{
  "n_layer": 9,
  "d_model": 512,
  "n_experts": 40,
  "experts_per_token": 2,
  "d_expert": 144,
  "d_shared_expert": 0,
  "activation": "swiglu",
  "moe_layers": [1, 2, 3, 4, 5, 6, 7, 8],
  "router_score": "sigmoid",
  "normalize_top_k": true,
  "routed_scale": 1.5,
  "balance_loss": 0.00229,
  "balance_bias": false,
  "n_groups": 8,
  "groups_per_token": 2,
  "init_std_router": 0.0152,
  "lr_router": 0.000479,
  "vocab_size": 32000,
  "norm": "rmsnorm",
  "norm_eps": 1e-05,
  "tie_embeddings": "early",
  "optimizer": "muon_variant",
  "lr": 0.00205,
  "beta1": 0.95,
  "grad_clip": 1.0,
  "batch_tokens": 65536,
  "seq_len": 1024,
  "train_tokens": 462600000,
  "steps": 7059,
  "dataset": "wikipedia_en"
}
Below are experts of layer 6 (counted from 0) of a mixture-of-experts language model. Rows are named router (the router's row for the expert), gate (a neuron's input weights, with its number), up (a neuron's input weights, with its number), down (a neuron's output weights, with its number) and show model dimensions 320-383. Each number is 500 + 25 x the weight over its row's rms, rounded and kept within 0 to 999. Numbers have three digits each.
After each expert's rows: a language model's description of what the expert responds to. This comes from a sample of Wikipedia text that the model never trained on.

# expert 20
router:491538483470534506491489521478532498472520510498475497507510511484458474455502509457492526471447527521488483535455465534482475499512445506508491435500525513501537489493507505467512530467518509
gate0:536485534489465495493521478489530464504571524504476469496464501472468510498514449554530501512519545483483563508508525445542508498508515508501495502478566482510479522504537511495515515498466551
up0:501521531475494495453519479483553521483512488490523526496507486479480486487496514497496498506509514454518485499524512536498487466507505520519518518499491512457479518499550494521497492531498506
down0:480525514470487544537438453489449524506481482493472478477507453527465466510457478463524505430486565497502466484532458494424527466506493502503506559515515469484551504488497482498465527489488502
gate1:495443479462504522476482494477534472509501465494490489511498504506544509504513468499523517477483478550507517507558519518524534516499468497475522522517514473465427487531488497528471506532508491
up1:504466462501476460458484495515505494478495526512465518462526540486559477511498497507476490472507507514494498545481494537518509525481509558534507506479545456483468482487514524526492454501512474
down1:476452451473526530531466520501446479478500485522502473480487519446491493481501488506480507488503465515515478523525508541506520510545514481545469501483488512511478509493465527486518502545503521
gate2:501515455479518495456478484518473501500480459482478548473464497505497545494490518479523485476490460491503473503504494471455554501480506556466528471518457449547563503514536503519527495522439535
up2:507478472468523517495463502493455478483520502488462554443498464514463533484458486457500499487515469494487496490517536457515477520470520580455470505542492457493524526533531496554569473497526469
down2:530474518471544541476488469464437487500544525520478513517503463477509527544481527532552475433519492509507568514531558494442531507467531560465518471468521487451543491519498506559488475533514478
It responds to: Commas and coordinators. Commas, and, or, but, &, and including, joining clauses or list items in running prose.

# expert 28
router:504436488491530530481503558440520509504488497509477416484520499460501494482501524502460475461496491529491502469497498536496504503518478510459496502468550476492495492572491456528469534477493520
gate0:476481513511476493484515528466451533465521511478477449502477504519494502500479522535502535507567528534490467489486527452481484490498531498457524480486544454511505487538552511492503485482508538
up0:508523473486490496534491512546495507517498506479521453508498491472495499534479492531504527472496489524522458503496529505509474514532497539497508490530517469525429475517475523504526538465512500
down0:558508526514495525413486535498486539476515485490469510497495503477516541519500500477531521507475463498500464517505444487559467507455509465483505497477484485498548472531470509502495503511507503
gate1:479513518536500479477487503476486515512486508527501481496491526479543490507494456481505481465521486538524545509451506495515490520473474459490479475479461492446477485518539492502508456524479515
up1:504516463521512488466497539484509524522504499491519496512477478498520502505507542520510462471523480518501452495462487509523455453506511531514506488449521489484505557503483489526499549481468517
down1:468498555543529519513494519526466517490485501511496530475513510495487512542490553515502506491505486453486508475497497438475460452517517485480516478485537492550511506497525496484529515528521523
gate2:500477505492460558466489477455485498517504472525503502508488487513542515476524521517509510506500497451490462497492503497527493476476526501495464517531499462488469487517489501486522495484510501
up2:490524548517517479522524504488436522481462468513483520527476500466490472491473483470523494497515499535528510496503483510453478494485500479481531468484545519474504504517504511520494501483505533
down2:476483472519511477508492543539492508494517523469470502544457502548531516526492471546482473533509489460505459490467484478498473501510456460473491454484503501515495484490542512502518469518479515
It responds to: Plural nouns and suffixes. Plural nouns and plural endings, such as students, members, systems, and -s, -es, -ers attached to word stems.

# expert 37
router:454469534495532516491506498510560515467477515491465503512496511445478521497523460498482541511483491570456482495480534476479481484566483494502497483498493461516511518517535486496535489472524489
gate0:501508500498498462502466558476532509493498486492499512528549467457474510464508479497515503526502531533479489500502463501525521484484491497510487495497525496488522526493510497464497484478495506
up0:498497562470474534489512503473478529508436529527487504502449521502512518491497509528525558451479515517476526500489523535498480483496518519492505495466502503524474541505533479468520510457521484
down0:472524479478522490497508525467515525507488522482529518504503506502483495506478448558534504442504460500468488466570476478517519484523542525556494519461472494518528508505530479531475480505499489
gate1:506500471497501488527512502490494484482511494489482475485493470513487497528529498471463540512511495519507506508532488494504531466465514479519570513530460506510465518510527513496505455512513495
up1:495493487494500511489457501509504507493527493529505528517504490482531528473473519523547479542514535542496509519468495472488537484518495474507506448474475536498515517513491541536519509513495496
down1:527532492507506496527500508548492544556440490505490504452490483499512519463499496474508528513497511497486497516497452568531475553501484505481508517528504477490508543524495460483489525472541513
gate2:507494512509504483468475465484524553522511501501469506531474502518476480455490480454509524520475490507472471513527508480510471507523503515497499497510530459513460506509498457517562475497511501
up2:505481531512505497491488504493479477515481504496520506490471536535513473489530510472458513507507496500485505501482518477500497489534530500476440471520495491496481515476511548495497501507493510
down2:525511527558527499467532520477517546513491509501499521506504535515479485503521503493475508475499503513478502501467504475519502504516531482488473513497523494492477522539477552516509471494515508
It responds to: Table and list markup. Table pipes, list dashes, colons and country codes in tables and lists, such as |, |---|, GER, JPN, row numbers.

# expert 5
router:520479490505497508502476523495515437466507481475483469525511512477518490455502497498490511491477468503491495513485472488485462463525478519470525508487528525503527480520480509473469558500508490
gate0:479507461517492506491462491501495510480490563511520485495512472514487489503482513518518495512474527496499532455555476507500507509498518505484484503471516484501499484439524540483529459483519486
up0:479485510505475491510517500503474526471546503536494530494482490505468517482525486491514473466515530484468499514522507481493515496494485539534484474569508534524493500524521510502524514478464526
down0:491480491524526488499513564516489497488500495475533532455486516515472496490516466465483510531446500519499517500504486524545475522474487498493502519493507472504487494534497491488532511525484517
gate1:477500507487525521505461487537506493498513479490529462471538496501512505492549516519455471464516495496548469481489503521490565510492506507471476506546513495508508559500510500494551462504484491
up1:441521506516488504477496519503513508496476528518420522523520562527487488464496499493507492487536517512439495528490511487500468510515508508486502509519501507494515468473476531469498488476534527
down1:525482485506498476508508459507469515483503497499484488497470533466491483510427503485553540484517488510510528496466454535528500487491526484531544504468526500472473482512476479474519491506495536
gate2:505490485512485515488516505507501484508466508491552527523480530516472527518491486488473477474501475513546515493521476446510523471515482473525506484548532504514515485484498503467488512526503490
up2:484476467576494503527479483508481542532507524549483478525558501479440494492492513510485513493495503515466520466486539510468513498543492486469510461500467530508501530486519548467490475524504469
down2:490518518472468509493448507512521495530515537477475517513527495505513469506525519486498485557527490502550539513484517511491529496543517509508485456521528514497501505451507505518488539503523537
It responds to: Sports competition vocabulary. Sports words and tokens inside sports articles and tables, such as Cup, League, football, team, season, plus scores and years there.

# expert 12
router:474505488485524512525514503485488522452477517532485479491558502471509494508465499489481510490483525513491575471535489509472481473508496517485529493506499507533512450543492520490477526503482486
gate0:449489498520479513531493540537525508474475486484506508471496494518505491516463511531508499475510447475515490467497460483464540506519507508492508520497476493501508499499507511525515503475519506
up0:458477510484572487523478546481511481491503487523525506494522475489523521513481534487553474528493506524526481518466483458485464508515483477489510466481475476528454523485510479513477460518460439
down0:534509508516505455449447516522532531510510533471482499515493484491481486497510520469464502527476500516532498472535461467486505427494469490528553497494510472543503479529531529457493527459507499
gate1:507499480519543514491483510503474503490480531476534493520508492489506517496504495461532521502450496517497498468487488495516468476492511506483511456477494512473463481515493547527508487531471482
up1:500509528485517487528525508498506502466513469473472483487503463510484511496472511505464511496500508466507520510473456486500506485456489517468519514541528435516501477526512506480514520493487510
down1:499510497479498482484517506492472473462500505512494491486487502455512503524478544502467485500533525519537544469498490527492491501494461485495473494520552472511509534516538493517530499503494540
gate2:467491514494485501587484507499478491452532548500521530509528556525520483447465490512457519496473494496488563535472509471479501494527473501466523445496509496466491487533475518525466516466540520
up2:479480484460499502506486489486436532483509492482533528487448481487484471500512522507481493522515504474500478531481454524510531563502528524476529476520521499518506508520489511481513476533565532
down2:465509529498469502512493502472457518502479516504498496500502528505507497485526519457500509510481525479498559488498512530513540517496464524500505487539493509466500497475488515486513506461506516
It responds to: Units and single letters. Short unit abbreviations and lone capital letters in technical specs, such as m, km, kW, ft, plus word-initial p.

# expert 32
router:478478451517501544540523522458546480470493501494456531524487529486467492487479498539470491512491522538441519506515468534532522488539422482422457474506528536543512505552519498470505556504500526
gate0:477483557537487477476481512504498479518513517547499522481479513542439512449525499511519490516521514499478566470497500528549512528522501463472507469562518508508503454478515494537529524479495496
up0:469516509497516520511578473526505511458441539466486494458479471472535512518519512496494540505453509503525475507496511517476508537524455502520540493475485507503526477517494506496485492518484469
down0:491471483493490514525493487449513508491497505520494472503495482535498512456496532532510499513495490492505504485502496501499490503473464470509505471539467516496500506476512487493512497507509494
gate1:516531528546483566518513492498519489471441494454469510476523542469503528487505526529513512497501478517522502546531505481514480486515497496449514515490476502511472473471487511497504482511515469
up1:525542501467517477466503468481533494504544503515497540488519528551508504462486497487524449529532503534487520519519513535515487529536463550522515524536486457523501537495501452462471489484509475
down1:495465485546556481495527492524479516496511510538480499542486529477520509495504490520463520517536491503519531513539533506482500488493476497549445542470494525525513532455473485522424488492524488
gate2:510494541513520521481503499502531480467496486466526512450516494463493485484527488493544490482508492469482510518472520528517470528507538502525493481498547537508472514527509502498498481483474490
up2:471510525527517505462480491520488529535503473507468504531534506428492518514552518503470515477511452498525528474503519511472517521438441480440508496500462510490511506506536485488468482462521503
down2:493484474502491507508500523498463500539500528525446479555523521486539499523488491489485533482482488464508495511513540474492471493509503492466498489510502474490471483524456490450529436473481461
It responds to: Closing brackets and quotes. Closing parentheses, brackets and quote marks ending titles, disambiguators and date ranges, such as (horse), (1979–present), "True".

# expert 15
router:486484520498534484506492537476536490493502461525491497547500496484482487431456505515504510512447499488478487490536496498506506473539477505483523486519530481486537481503507479484484494504521518
gate0:532495454549459501507550520532522498478482522472505474472509523494496513501482522472507454482516468485476512504480478470483491479519478494447474457523454511465557490495497519502502521493543501
up0:500517461529509502491509500531495518512459535514455508492481521537530527499500507503502517557490490498487488534527472468541500502498473503435438490492502555502505511480464503499509529516539481
down0:507502513458500532469515497448496524475506473466458501494498511467493457518487508491531486509515467516514482531504535500479509491517505469524526457510505467462500471477470525525506473507531512
gate1:504493513501514488510488513506510454492491484504507526541486488497495457518510511494484470502533538488527534487553474467495530497495487508480497485523552507436516460532499487520486509486514513
up1:480475471491510502560524510457503505540525478523567544506525472486533490465503525489498540474503538518451473495480479482522473497478501534484506492506498480496536512553497451520505474526510485
down1:525467505552490530529523515494521515463536522461479506516518517480548485532477491485535519492479507517497533499486552498475502478524507531449456479538487502499510507494467515485465497481504492
gate2:525525527510515483484525556542464523464451479527479527499490520507479483542513464465515513497510503479481512497518488520506523509500469457458507498513534516503462502513514479487485499512489471
up2:487462452454480470503452522508479467498460524552500519557428516477488524495469476518485512458485492514481511513480452513525512511513497491481514520529473522466530514566445517455533497486491473
down2:516527506481470512492511517477494556524485499474534524483505472529463461557505542488476492498557495522482536510485438520568487479502484491484458448495490492512500508496525508482478551533488502
It responds to: Creative work titles. Words inside titles of films, albums, songs, shows and games, such as Good Times, Night, Love, Film, TV, Nintendo.

# expert 39
router:484510500482506463464474507514523453490495474519539505507500489483448490503494514496531494471494493491445527501481504506488486464528474511508492454497505491537494503522466492489450501516532484
gate0:516510538498476459473510485471506479461496456461494476485504479498484532482519536549487499468491478481490512515554497489500433499538493497487489486518476530475473467538474510487512491518464495
up0:478558521525515476525471513537552496485512477420519503492469510466477504533546507483510545463493474485523489493453503478525481522494495474468499493526464454521545510475536521509519481462491493
down0:467490488482486514521483466487503524483468526530500484445471530436519529490498464484554489503490507525452521510473447585450506515517493507472513499472473479494512500513479501437501489497526496
gate1:513504466514487481502506492479500531554470504568497537467506479481498545457472514463506509523460492483465487490494538449458460522468495533519476546565521507511526540514533483478478502493507446
up1:511514504452464523504480486497485459476483497532504499516499498492508475509479501484466448507488509480527520479479472490534484464501445503469551476568489501497512475492538482527476509567488474
down1:518500523516524504483504502465483500487519500504434498497480511491491512516466488512476497497492518517508529461455491516505496496516470506515508463464495468533490533529491503541518469514505518
gate2:517489479514531443503517492521532493516487502533502484454515462456489511532500494470485492445526522496553465502517509507524493543508525478490535518473482500506520513491496480571528501495489490
up2:502492432475535505506509491511524496514471497514487505444497465519512487489538504479515457513497499544543504519479502489514481481495467521457512503495482471473518475493499487516433495481547524
down2:508513486484478544512509534466496538537484528547489500487490498476506517495489534484483502515520495487504499565502466491485508494479513517501493486477530469514502487509509523473521465491502543
It responds to: Census and quantity words. Words in demographic and statistical prose such as of in out of which, population, million, total, average, households.

# expert 31
router:494478497471529470526479546516504501510512493489491501520537522509488470480505478501501548476479471525424478529519540535523445507522494491514504513478508502514502475506508521532541485525450497
gate0:493518526452468542507508552497478488543509527496502490477523536538506510477503495482492492494459461529508550524484489526518510502490483492473492461529499487498526538524540503485543472506503475
up0:471488510493542485496504474525426512462488537485458556498503472548501503535486489527553506518499462527528559532420485522491539501497529487519477512529482490524492532530473537520513473524468506
down0:478475456501471483537499512519495490526498515487487484500502513546492469523504482495536466481522482480505493500520519497537483489495493532506478453516481538490535511483517481503554504505492488
gate1:466499473489495485481481519504473465492500489484465542470549485498484524478524491548496550478502500517511506480472463493523474495521548487539482510500538495497524463500489504520486519488506497
up1:543496441483489486533507486548464488491459510488500530510521466503462501502517487482518509505494502483526478499496478495470523492487539501497526498468475514511499496461500545468480511531510448
down1:477542488524505480485500517483468504500508530526502523472501517484513536492523514497514465482511475469567494517490481508511491483493467514515541512482533492482516389504484504530459520497508501
gate2:501494440489535509524488477515513529524486522539530501517522519511532498486473489522554537532490493516489549483509506480533517486485532552512489506485508472473491504544468492504485510512490483
up2:497476509516503489473539537473478493491528476496542527480459497503474477491494490488503493493504475506483476500497527508478515521471534512505483490517503517513514537488489500497496445495515510
down2:522494519508483518533507464471557524492537508503485513513531492501486478525499531507474463481503521499491449471496483489489529516512509488515482503548525524531462489516510524502523511556545539
It responds to: Dates and day numbers. Month names and small numbers in dates, scores and times, such as 5 May, November 4, 4:16, 1–16 March.

# expert 24
router:446500469484546509509462516518521497470504505524467483499521525467495498480453536466487493449487484530499516533535506555454475513546483520485476480453467473547507481525500471505475496448521496
gate0:511517523476505504507535498508462530490534498448537514505527493488523485484490533511470482487493463558538465523527478503518505535513482509496510518528534480489539501500549511472524530486530530
up0:537474463506490521485523454512523490446489517478510497521543527494470490514530512521467494547474473453517483529538509483514512472500469466497493496485484493508543531471525497523511485435488507
down0:483468505519547537508468508520519516487483525493511502530491507456495514481498500490476513491517570476500496477519470449480490518478508507525521458494529510468499461491509529486509518541499515
gate1:437474503484513522486516513514506492526490505466487488483532440515481517505503519446498492512528520499484467501458526512475491496521464524488469494494478503509486530491487424513503475497519497
up1:542542493517492465484500501480520507461510508522456547533469534481470510531523529520517515487463443483520512504533478530533468521483522489468515512494535534521485507506521537451515505525476466
down1:497504483482481521493505504456530519505491498508467528482499489484486466466484512501508455495460499499490551490502455516514471441483511492510489500490512494486496502512469543491501504508470539
gate2:489530473518466519515525490476524490519536499489479478476512505543497512476550473520523470429507532484508497506508530521510470513470522483490499508488500498498525489547445487513469496487483504
up2:490498486510446497555524455486502489478505506502491479521526492531495536509511489447496537460490460451515493521495490498488523507510480490486479485475510492456492491537499481473506549510518538
down2:495471529536510490473536491488512571482539513538465495463510467521477509544529539503535494470463489510550486499475480472492482473527500562472451475491528515511484472518508509551470488548514530
It responds to: Non-Latin script bytes. Raw byte pieces of Chinese, Japanese, Korean, Thai and other non-Latin scripts, plus spaces and table pipes beside them.

# expert 11
router:516535510511541484509477503482515487459515526494445512474494525506502498486477504495521486481479500528486521494486512543521502479546492525505500501476481514554499499496500483505492509434503530
gate0:509501557490462479549495488496488467490493470515507518531537462480479466536527506483501508525480521529550525504523491517482518483548503536485512505474482525494482471501548437497459505504502481
up0:510493521509497512471501477503484512490518481492501478492511526515526488468503502504495491515509510523488469508531505487536472522470529493476517496492545476522512494514508489489530491447569442
down0:510496482487491481522511508494504533533543499475470556481449484485515489476518515510470494487488544468521462539463445467505460485474508462481474533501492491494493483521525498505501513451475487
gate1:483479531513491504525538512513541486535484506487482544492456484525501498488501527491467514508484517493507528508541477506511546517535448491512492512511506455479495506459517486507490527548500490
up1:474532492518493493452505558541445482503542514511492475501505525526489510513501555499493507507495524518510503460508495488473513522501564507482496485467497491535470515501487527469518502448531516
down1:465484466547513492495482547463553507516491480530509509493534468494514505549486468512500484493520494535503506473486499528483481511504477496515491512491512523532503500508488494468538455525475521
gate2:469470523544490543491521477479508467502512515513494487488455473508490490486475485528546498484480513460473514470507469483462489476520573501535505525492490439509507501524452500530487520476455481
up2:492508513525493522472461510500512553499542497478508505494499494504460494501520507515540528487520500481487499502533550491516547490509433464510518488495502469483526479504514526510454505517543504
down2:499512498499522476499477482501488501513534502484490490510500477506515512509506475492442486482480450507528493473521506491476497502481475547488484490479497485495519528441504492453496529495494490
It responds to: Foreign personal names. Middle and final word pieces of non-English personal names in sports tables and cast lists, such as Faloci, Gustafson, Hee-jong.

# expert 16
router:467519501506491507516467505505543507457542478499520512484502539459475498505494478476494541468483510486481509492501460517517458496526479545484493486472523492470541482516506483504509476479516512
gate0:495496486511501502485449516495524510496511512456508503476486476550466468479536502491456495481497480541492501504494524512469517530523559479475520505526480483475558521529468533514541511471503534
up0:469467518453553506493523461513503472474499522535491512519487479449471480482502453512525497480526517534514511520523516458494512536491503478506485554496513516499534522530535525513502527483478474
down0:540457506481516505500456516526467503525529460490499487500528511507487501511509493477453491517513485502481488493506499483512523497483496528450507485487559498514503542524488496505460473510518541
gate1:484524476487493525480528496490532459521506466495474530522530506507493514492498499490466525444520470505516528469527494494485485504489502528484518543528492532454515486517508499588485427489474526
up1:486527487522490522541508522522435506483499493489530533491476506522517510508486521502501538473524506545521515546532508506472474505530503481482479499513490505512482513512508523455483499530484501
down1:510499519522512470474473534484508436539478475481460490496515494505503502475487505490506489501526518475512465527537526491483492483548525522451532485507510507540472468509486471464541525488472523
gate2:459534521474544496498442526546470489475577552506511504466552508499474543482491507513496539484479520465480458512505475480514479537532480516546507499496549544472488508534492510498570494461503537
up2:518500481510509468440503453511501523507483498481520526543506471521459530540468511470490509573515466487479486500551528487531466484489476481520513514514457505478507528491511559517470455465457533
down2:533474470512489515536498524479500483446445490477469511551497531507505504509524542482469460497489503497522495524478527508451493494513513496503457482480473510499500477510507531501527474514461496
It responds to: Music and media nouns. Nouns for creative works and groups after the, his, a, mostly in music articles, such as album, band, track, film.

# expert 34
router:495498501489538467549466529533515492486496440509508511518540501491482496499501553491483498477469490534499504504510512518519484490496522511482487476497478528538498505511528544505513499496463510
gate0:469494547522482496531514544516491485545483530493540540507508544472503475461519491451491517504489531522494487521543466502490562496451473515507544507458504506466518463493525469521472472521488527
up0:485534499560431507466494477498507498505505464494506516507521494520502516502485469478487497461495485500485508459498560534514527485475463474545524553501506475545479489502558517518478496524497499
down0:487482501505467521470481490552499511500501518496516500457449489468483522487495465491536518474453534537538509501496507501483466471490469503513497496481492474518509461441524495479552478483472457
gate1:500476518508516487497499445557471546474555529522486516540473536554516493481516459507490504477505521509478516515515502495492501532562479510480500482520520506473519509439510499546479503506474521
up1:481532451488488497528536480501533529461530512511499487476453473491503488533491494459481502469502495480478509509487533501546518505507549499499485520490504505538521497481521492495507553486499559
down1:498496462507503536485507527472480556469499477532502498523506510504502482491480490503482498494497493461475497484518551510491503502501501510487473479480487509529524484534540491488455484481530501
gate2:513494497456485468519537536513498511506528482535510490484513500517504539497525443485492451496507511462494496498468498505485559494491521512478483495533492507498495481477493524515540507498528495
up2:483441498515501469484517472486549491507505515548454491466487494527520512547504522470505510487513524500561487519505525486513519497490523470571484489456485487489535534483528472461507501456503492
down2:498530465508483536483530497498535478533485455560474522507524480492505506501490481510461441452458499550553513487520483472512540505499545543507516499467502430502538526465522513511503491523509528
It responds to: Plot-summary actions. Verbs and pronouns describing characters' actions in plot summaries, such as returned, asked, failed, refused, go out, lied.

# expert 36
router:474553493514516499501443500507529538500501503508467499503542575499523488474518522523498513477490526518478479503518508527458481457547493538503508484472540510549474521495507495538545533496514519
gate0:537494510496507534513518526491519530512489493544503515511472487554549438499494480502512448519532526522491494489498520512470538528510484486513513509467545477518499495496527528515491535520489552
up0:493485522492492494501512491494502518539546497513529531524481498540540514500479478508484502505521510480524464525538470497516553506466460514532483516543482485544477475510513487475466528516517509
down0:533505494529463482483515506516480507524485507456459514492497460512539539528502526505474492468520469523510504478527514453520502502487498430502482494486460503546505501496519530508494524544513525
gate1:505512496450524458512444517498489514472488489487484507487510477546511482466505520495485466489513482453517511494481535476456525503533462496515508518484497494481518540496528521545513515503474510
up1:520485505479513503493485503530511478531499482524523503499524512511535435500515498485472536482466493493498503517527484477488423515528484533488495449514473519460511494470513506518481485450502469
down1:491481545512461521442446528534520524487480457486555472509490491475539547491520497536467505518483443465541464476487508478455496509499492508450516508462505461509513510467469511518468505542525518
gate2:480485498495495479506502524500501503534515486503493475467440500499469476500522499495494489423473491553501500540497492530493498506537478504484494514444501504528451519469501498465521520522518535
up2:491493512467554508503546465481477497505465452517492517494554535504446510516504531523504487499489536476487493444513526489480533506503545506487489477490486489499463530495510535511502546502501486
down2:500494566488515466542517484499493489504504484524493494494496508502500457531503463489536478518489508474497505535457514484527507481471523501484497508524464509473535484455481480512506505568459470
It responds to: Roles in biographies. Role-naming words in biographies after as or was, such as As, named, appointed, Chief, becoming, and the a following them.

# expert 18
router:504463506477514515541472472512591466472518478518500545496502475526505490496495510499518515507472525523472500503520510512446478497505441559484469497489502491518493469511523510489475516503450527
gate0:501488539470495524477502497484494519492503495508512507439461552542498473476501544508497517562509511439470488506522470505481481508517545540489465542499498451513482491518532461461501504490491504
up0:544500470463497515529537489493473545478566490517444494508507530474493505526554490470494517505544499520479471496498538500492521532472533504507498468470497524485515506508486513473539443485493471
down0:463497498489506517433490470517467515483516496522497502474484493491477492515511497516486488476524536502505447524513511539487497469519462471490484512498488480486515465534543527507497485531485509
gate1:496515482496529504483482517534522494538495505551489482498519483504498505465525537493511528487461482490486497488530546478500498504510480531499545511496487501479494513518486512486486495498471523
up1:480480493467517504487493495500510534521475485492499486528519537501513486476472529450506494484489478483482504504561476533469498530508489546531525444532475533521491480464537523513483545482522488
down1:521494496517543517516513495547447496477537514500490490500489513514497504491507483525523494515498505451495480499502529530544530497508486535485482538502438467515518491523481511482496498500496508
gate2:498490506506439448489504477513494485533510495484514541537473541489500482493520523481513517514490489475487504481497499525481503497481499461481517507495500486539493524498491480528517484486478527
up2:451519527463499534478533532509451521538483494484507445521542498470534497476524466517493508527525525473465502522501487506481492539513524469510496495542469534477489522449489508536494419502536517
down2:500534486497484468520444453506487514529519527490483469499505500479529519526510507484523516513553534540445455487457483535504485495483435551514487522449490486494531488520489489486476553506472510
It responds to: Passive past participles. Past participles and verbs after was/were/been in history text, such as born, built, located, founded, nationalized, purchased, later.

# expert 8
router:497491470513542493512489523522527519486502460485482485499500517475473462484479477514462507496446465528458533485492480541510475499528456491542513489490513553506537499502501526530493522455464540
gate0:507498539516504537553514490467560486531515522509481509473523467497477487508493499447486520516489501493471488520490481481518515531588451517526506570481525491520467493492511486465486489511542507
up0:524496483532489531497492519539545496510521517488519494512504471490509513488524463486464503494478547523551502506497486541483510524509496536545520525504510503513467498502494503506500492507553497
down0:471505568498523479551513539528502506495531511499521530527483483488511585477516533539468514500505515531523513461458500516482500491499442512500511502453478521517520502504525472522527541464553496
gate1:462542456533508508471501500500477488450504485483484477521465471483506448488464511499553493527507513556515514511491486484464480508486461468470488482539494516465510495506495510478462501498486503
up1:499499500518503468497486488490467459505478504472517512478508468581506470493491462516486486471542492488538447476516487506514502523482486505527464466501483493497523490478494493506514532524495495
down1:514496501488514468480460516493509447468528453490510523484494502506501523508488505540513548516469477482506494535507512555506507482464464537500469487521493565510539510550493510498521475558474490
gate2:501476470515554458518552484485554504522449489535549499527478492519517526503545520485536522523488525496491507474487539539518526471500501503514512514479515451558500543532501496510486481438495525
up2:498494519509473560470489509507515528476471518483491494549487496501478472488480460537497498456494496550475517495446500462462492503491483456535521483462520490480515483455491467489508455462497490
down2:469485506513521502488533545504501523529491455474480475503491494542484475487495515470536483541503481517493500501512519520484477523504506503491506469522498541513490479545518530502494554506494533
It responds to: Temporal connectives; taxon pieces. Time and cause words before a clause, such as after, before, when, caused; also inner pieces of Latin species names in lists.

# expert 30
router:521483484450528503529500529503542459460497496493473502492493502472475510496518458470519499510446491510483507520534460560534473483521485545490491498487514505542501468509534501526462558455483494
gate0:513487513473565510496478515487537480531490485492499475502536507457486491487493547491488554511499474517487499462513462493504475510473521464464471502491543487462500502498464508466501518485489490
up0:458453496514479509463535509524496539451510481496490504496477506513541505514499523524460474511481508467495454519510522462533514500492532479491497492456488507520505528512490463518496523485514548
down0:484482542532500510536547484506462518504505444484493520489500482553501472521518491504499464495497479431506496493492499465496534484471508545471500478490492458504557531516525462479495487453518539
gate1:510515489482538510522512519540496489483468526469480505479503522518526470503510527493486479531510504471507458519536454520501518521492488513496504457480492523453509478568513533512515558516471488
up1:484479454486510496507497516513499506495549524557482492489501472464513532496505498504519500531496487517486510464514487500513504523526474490527461506519482441523479495515466485523519518475507510
down1:527498496459531479512501474517488485475482501546500512505542480467480519514505491472508514511495515472492438508474514469517471537485496503485514500528498456552520520439465489514543525453520483
gate2:540500486473542496467461479498518502477499484505506509516518480506503504479486476537530529534539550488506498481497452501479504486472558446506507517523525493504504493521513521517473484517508451
up2:529463493490497508489510515500531535545526541533518534507477500507474502494506502519484481511517536518535485518496461490517480514477508508477476485544475513504514483544483491510491462455518536
down2:518506497518519481474530534484499526478497473523496497490489502510513477497523497479536517531506465510508543542498467504532523502500474513536473501498510483487481485507543511510548503521492496
It responds to: Compass and country words. Directional and first words of multiword country or place names, such as South Africa, New Zealand, United States, northern Chiapas, often in tables.